{
  "n_layer": 14,
  "d_model": 192,
  "n_experts": 64,
  "experts_per_token": 3,
  "d_expert": 144,
  "d_shared_expert": 0,
  "activation": "gelu",
  "moe_layers": [0, 1, 2, 3, 4, 5, 6, 7, 8, 9, 10, 11, 12, 13],
  "router_score": "softmax",
  "normalize_top_k": true,
  "routed_scale": 1.73,
  "balance_loss": 0.00805,
  "balance_bias": false,
  "router_cosine_scale": 14.0,
  "init_std_router": 0.0174,
  "lr_router": 0.000909,
  "n_head": 3,
  "n_kv_head": 3,
  "head_dim": 64,
  "vocab_size": 22239,
  "norm": "layernorm",
  "norm_place": "pre",
  "norm_eps": 1e-05,
  "positions": "learned",
  "qk_norm": false,
  "attn_scale": 0.125,
  "tie_embeddings": true,
  "parallel_block": false,
  "init": "trunc",
  "init_std_qkv": 0.0319,
  "init_std_o": 0.00602,
  "init_std_up": 0.0319,
  "init_std_down": 0.00426,
  "init_mimetic": 0.7,
  "optimizer": "soap_variant",
  "lr": 0.00617,
  "lr_mult_qkv": 0.5,
  "beta1": 0.95,
  "beta2": 0.95,
  "lr_head": 0.0075,
  "grad_clip": 1.0,
  "warmup_steps": 200,
  "schedule": "wsd",
  "decay_fraction": 0.637,
  "decay_shape": "linear",
  "final_lr_fraction": 0.1,
  "batch_tokens": 131072,
  "seq_len": 512,
  "doc_mask": true,
  "train_tokens": 614400000,
  "steps": 4688,
  "dataset": "wikipedia_en"
}
Below are experts of layer 7 (counted from 0) of a mixture-of-experts language model. Rows are named router (the router's row for the expert), up (a neuron's input weights, with its number) and show model dimensions 96-191. Each number is 128 + 32 x the weight over its row's rms, rounded and kept within 0 to 255. Numbers have three digits each.
After each expert's rows: a language model's description of what the expert responds to; "gets" lists some tokens that make up at least twice as much of what it gets as of all text. This comes from a sample of Wikipedia text that the model never trained on. Tokens count by the router's weight.

# expert 30
router:074049126182149139128163180150109135131121187103151150176184174118175132119161133120160142172151155165106157143148160170169096171132178133124119107093113096137109157191103131103123085166104167147087125138093132175178108110128138132160164154205106101088094112144129092099099063119141136175
up0:115135149141144145174195119175141125157094141102098097132164175077186081101108151145159035104105147094146169140147091114150129158103124097141149124078077147161184092128087173170158141140108143125163097165146201127162152117104137140048073143176124066098095078124131147167157109112146127116
up1:096107107088059080135141089138156051082109142115107095161082138067075116153149135124150116136096155162155090081163127137136182135095138154147102064115149103141086143173079178148218088180157163133128153113139173150128185148182104112142120130139143089089170094125146137091135126140080109117
up2:119128126147175142146102189165091061117119187105102113147120077148126090171135120105146136087135167148108123148180099160172071151127133124101166145143178198133188072078093109121138174195041109126098125111066098104110134116107041095133122170128107136178112145145123141119171130159157138140
up3:165112127154152152107176165147148104087083194136101147159141170120144099081099148080163089120121086166097137113124134070165054110117127159087071168109099128107147111088090219100133132073146171131172171091092064128131108109156055139136087101089114102149169146159092145093125136150151139138
up4:115113133148177121130129155147073143164169122114115139126128203126108149134126071125174129117019141031076084138211116099126153112112181103161120167123070146165115138134123133109131141104121121148126146163126083111119181116117083157169129112126127147163118052104142138133107096127113097161
up5:105051139111106117118171111150090090120134144188247119146126131120170078119068171122130114126183161102155121210139143153158106115193136105098097142109129112152081158096132113098091161123080175150099146185140130149103121158118182140083161167111136114135105103142072127136122136149131129143
What it handles: Foreign name consonants
gets: "h", "z", "n", "m", "g", "b"

# expert 29
router:114115065116087127113188151128079144153188098096166119117201181167159109162170111140157202107183168114102068085124141154128168097108064138137133095149138125112143118162078130146066121097070152128104116155095107130117129077142086083113205167158164112185142079136172137108175149096087074153
up0:118142084130175189074091159151126134115090092177049092087122173104141081184119124108155140137168167111149184134202197114189105154147100125109136120144133134101108178126127133113116117094167124113086092079124125108119114178158105162112091167101127092085157098134084209125087161115132119074
up1:116140105096172137103146068118120120108190104117106161111153143164164094139136124044157094124157145140142141144139173143046084097145166142115100118118146140131090183089113170119148171101143137138147071138131078115110126142156099058091114197115070124118096167161133123048093115092144155101
up2:114199129097146090125141099117143128116144075115165163128103255081037157151095124120142127190175125144194156166177121123034122169095154140117097180123145165121093097150155143130130076104114120120104156126139166112179124141152162140159137177129170103170131090150122151162149144108107150109
up3:126073111139138092093152148111038071127126154149125165150119112111125126104102143146149089103110152135145180161172135101165110168126105110160123050134112126108112104109208153188113153092092092149127088081088122080138093115149100057086136137129192084110084144110148059148172129122136102140
up4:176137149099192150085189124138114093078178130122118147106105105093130129169172131068073157151144033146104099160125151161085092118094162152153137164154147140107075129118202136106122131134163141118113115081189123093141175105139113142127130079095140126179130111045175079113085114107107086036
up5:092183167164076127151130096187101141145149117094073147108100091165158108121142112146101095132156146118132170180130074126087147154180118122148107134085128118098059121114154084164096156095091136148100064161165132145097083110111157204147178114126156100163132145045129127123070096108146140131
What it handles: Mid-row table pipes
gets: " |", ";", " —;", ");", "%;", "|---|---|---|---|"

# expert 50
router:092165108137162092101129133085113167107137212139148145207102100136166149076134146087174073129098109170137190144167133116125087140080096080113105121076126153094128130127151126136052116123127129120159161105084156133140122139132128153092088142171058117144125091136159100121093090100152161195
up0:086134120073104102174112096128200146123118133141143138125197137119146122147113107166105120131182143167129139070105172103103105161137095118105070147120056085180156123138087163146117095138117147122148112125101174149103162045111070137070112056145132119132103096087141108138131099162105109205
up1:147124115113184158107156085160146143106161125133108081181107116179161070159146093101168152132124094084193149139150157087154163153152190103121124140207139095130114141123139156194181064123163119085150178087140157070130127098131112157124092097104115076134060165129092137135097095122100119130
up2:164148120136162139150103133106120099091096150126088157121186106101180112075112151155084081104096101184111173091109069128151118110111089164088100110125123109094123148142126068150170113088114177099136098093142103043109104145157114140089126131149151145078055158039145124103147152119119139161
up3:072117144100094113058157095137146131153165146117108121146136149085091074118119192146163099143131094027105136112180120088188109134136126178154138131161119119158154102158070076116138119113068183133163133164066145142108133169113122110141069129196116130159117137099103124156154136102113114096
up4:119166071159122111124123218115116066135143079096180144095106140053111123161116170147081168109087134130151085145124171150137082102078164126125135055074134160090205133130141114086066167131160090093066124166147075141109139145150196108118110137106127136088139109092111151149100107181150140172
up5:110151184089068137110109076077146185141131130159105136124124152149136148190107153159102171177070076139152198169117187138124137096099153104182166046147166166176140130182088124125160107123102187156099133126161098122115100119111153138158130151153165133172141096164170110119080113155119080120
What it handles: Name-initial capital letters
gets: " M", " S", " B", " T", " D", " R"

# expert 13
router:152142111159106176087137106121126100143189137162114141108118064184092136147149111126161118105137080182100089105156127158106122179141081125087148131184102154105138134176144118161167138170165188156122223125111141180112159115141095089145159118140063180088089112111121088120155120130100120107
up0:177138126161106190088044156130128138092145151094190159139176129102120131134168128079121114105121134080148177135105153117102169115180110120089160130116105152122172136119123096132141083136115130162074106136164103089115123098103154129152132103225139071089132127147152093141176144193136173142
up1:158160139139083124136086221121145129159107099072120123136141150149125141088142145117102139163098173132112138140114118191157137140145107145068085120147149125137170182117157118138124134122132151167144131152142117067079090100089118115174162150140133084131092087126134109150139112136116143148
up2:149111135131117074176127156156134176090121139130084129156128148139082179114093116105101147112112109119149168124148054109094122114085185140135153111109186135092131125143143098126142133065155130130120155131149101069197070174107153148137135179166156129068147177120148167149068148110115118140
up3:178145087096135204137108103168153094100148101193115169132144146120117119164101160157144123041130060195104116125119121174090163087109081118125120194166180071100169105095080099120129096088120157086242106103142155137127166126141104138139154108114107157176140129131143126134125124102106193138
up4:125118122078134153166157129127172076159119185136135163151113104091156137184110146102122062134025131160170137096169102122080089159127125141123167183082142157100137158161076106143198144178112130129114119080095118111149098169135099128099097125081083138080105113101115112110103108156098138127
up5:104121095149132212088147139151162173086129124143115104170151103130149109132089154133129099128169122129093129079095154164160136120126114112089081125173100171165147156080131098110155136058122111102126157066086134139100173136129072145131129127121143089118080164067134105137173115117177084153
What it handles: Digits in numbers
gets: "1", "0", "2", "5", "3", "4"

# expert 38
router:117139135127155092102180118164067141172110123130119116137117077088194171115158097114092128116125153085103083157128178145126138170052115168170096153161147124136093148141148067103086170072105125144151154157118135152066113067149139191177153108091094126179165130169101168155172118085101113133
up0:121144108132155147160079096126141091073123141149137132110159122127114218126143099150151149059098151150141172160106160133112136134095109143112146121170140122104104157109165211141159077146137178117187095118147135168116122173107075111104111145098191161182174119160094085113213071099139168155
up1:138131129083120175120142183145167119129142141086089153145167084126102092120147186119094128078085124140134135134184170150136073184130111098148127143153137094120137096114158143061136139039146064132130135111082175100134102162120126152099163079107127089073124143141103150079127144092204141128
up2:112144135117080214131087144119097094114114105161115093109153195124135096092146130066133133149136169087141142217131076138160139130134134103107094165115141086144130119154136165113186204132127087117113072109153154120108120135132095148172088120150092074113180148130134162211077063115068132101
up3:103133112058104149169133152117117113118117113182103080122119075083179124123115107147091122150163107115109101124144116102132113088161109119150140162166136164165157110063112136140146159065141137169121148178147119100051144127066126174167167113140175089145109140165119106161132100114096075122
up4:151148131138065110143173104103138118176125073092145087159105160094128196148138124077120143145191150151131099137150116164058051172092146131105168109205162102167178096138117215083163088090124114106185102123154098082127153090098125122216118091093093176148138117131144116175066090212124146184
up5:105140210132116105118152139204113155142145069098154189134174124138159117162112162206085090108156137162106134096117063104126128116165123117131124109162129058126131110189128139208148067128131125155130105145153168116085144115115175142098145078169127144148156166088077122134166117174099165097
What it handles: Directional and phase words
gets: " to", " on", " into", " early", " back", " round"

# expert 17
router:090164153148097150106123109077083135150136093112129136162136111135134165200181127072155115106157127099119117093118118093124151182115107118060154088211140155080146113188218114094135165102069208139119195138124117142150154134080124104156099084145123200146165128118167176105178128092072095113
up0:084126168086177148106128122157074133126121106121128075066144088143142106104107149121140161165135098147087121108126141133198119089143130171164089128117155092093128133175140176133141161158135111106131130123157128162156134074099123072163121126120116171048094166108164140158149147125106164118
up1:126139113100152153186167082170180159081148137139102145120136165124138097064127171108139131110157104167136133147042142030119107085091127104171117101114185135082121089104189118074147122094127167135170128103158117106132152085133068123166168142146058103190131084162108077147113116124074155119
up2:096122183126056139078089152109116106147186151099168066070159105119072175189093159096194143131174054092134141102141130133080114144106114116171139147098150137133123111086161094092152107116167117089199107139135143149083127206123060119196131140132089139191103108089130177103173146118184134182
up3:118107132193098149147174117154164175128128081123129128116156145128079168095148133105134055083145106099109150192125140081120113159128187158128165086135129096150122063144188114166113144114183166158080160089117077138138114091137160121141117110112190125128144122068111141166065100129088182133
up4:097153167148132137125090177146128125149143106073103174141153138095180088133138127144129144153179139139156177133129113140172143167192084138059149143143107137077153120175094161118109065109111137139151147151134138105111192128128175127078121130116158096167113118151050110089238111138103162090
up5:120096109082165150095137145131204106086119122087177110079135098129177072145153069143102070124077144143122118135172164149165172120184147095128039107147135137101148097135100121150111150129158095141109120128106109135079072092111076142144102113111143110091086122137138096133125160130123131083
What it handles: Table cell abbreviations
gets: "%", "\"", " —", ")", "000", " —;"

# expert 61
router:110169168142100157110118162069130149137133184189123158134141086094158112132168090082157168151106133137126152151137086122139150196066181153145092107096171142103065140152114139166110104116155096155121141160127177140074142119162115172147152115175125147124173128142100117141135113130077131080
up0:180164109141089135116109113146120164131194088114118121077187127118116136134153097142114138098115106100131144161099152149172122156116066148094137140103095095126129111098122163096147200176181116169104118138137158123130093128142163101119099118136087168225083052079119092072127191174114111115
up1:129141120111164151157103155110120059134132133207091126135103109120161117129071194142178142127195198167174124127156133091039154107106098155125102117083104131117089143106101108190123126193155173139185120125126162122056134095066128133138149113137086120126121182123137162124133104151117086085
up2:129142150110089111123093124140145052155151176142190134132118075085094084147111101095132140136118143075107137187200107096150112158124097133128140099146092165142095166122132133150072096142188165133133130163189073200137141175138141129160027111148099188083084116107174135164087093135162147102
up3:138028117102077160158147139121082118076150126126077160143176086147055121179129148136092129151112163130152163172127078109123166129160087152170103118135132077152100166155082151118165123106171164145170166150154082128128165102130090135076095112173166145094144144085102124179115118116129141129
up4:083093091115148155148136156084100094139101132127124125082132090144114180120110090138118164117143127181068063139132107077155128108132128136103172139162154137206087131109112194108235154099089121169160115194106039158105162108102143126116146108104162154099129134101113122148197136102190173124
up5:154140153133158113067097122062128068153196134133154117126079076138082134128109161151137163133162110169196151100172085136134110077136173139135143104094095133171130122120104097127114169122127139132162155133134111146067174093114110156102139097128144168168095121155115129175125098131156120059
What it handles: Table cell separators
gets: " |", "N", " /", " at", " 0", ";"

# expert 26
router:131133168143149116084103109132122150127176111144146134088133101097103186124155146121137185201153094102073185104137094142152156165126112116162152107163138182078138124147088113116170056111150148151169114132133148188101094126169118072132153085114102144078144097122096122099055174125094109117
up0:143168109132149133095075157149178168164135134095116100074155102143095187129097144117072187106117162143118144149130134142141120159112113147166117067100126133021140155145084158168139153093136110095126109126154114077115135160173177114115143146127181132095126122073171219147123123093141128141
up1:147128144146161145139082114147157107151161145126140124131097100169161052109142157144107129118092120073122179094090068070123152106095201132090080076193063155169133096099145162139139135093088152166081120105182117021120094150111171178084154122047087150071143166127148148160117167155135166114
up2:185168089120031145150105172114157180156199142144131176135163107093108156112135137128154128130134118122179160136092082078132140118124110163099076142108125154102111119108122147115135093143103129140113142145168133127088084132086167089115092153183150110173135164162156174128107108094220075115
up3:105141153098070144163061153132125134170142159131120173137085105095158101131145138069066136097064102155172131139110070104126123119133085171107123135113073099128116079109125089102143154121173152128157139118121111122118120058121113160138165088141158115105121193113139112097114117139212141142
up4:122121112098127112158094127087110164194154129103131068139176074157098094096165123145179107046128118116150104062129184146154128107153115201151177175124109146144230075093079135156150114145118107141124119116094119128129178113102147156159154122100054081064150072114100129129137129109100117127
up5:191123119141104183114147074121124144077128121167110164112165153079115174115162179140090103061104121104107106152113077131083159138117032086110132147118144117117130108096159109108176117077118152129135038163117127103110063126139113135153124085163160161117140144108077112103081134117137156080
What it handles: Infobox colons, table separators
gets: ":", " |", "″", "′", "):", "°"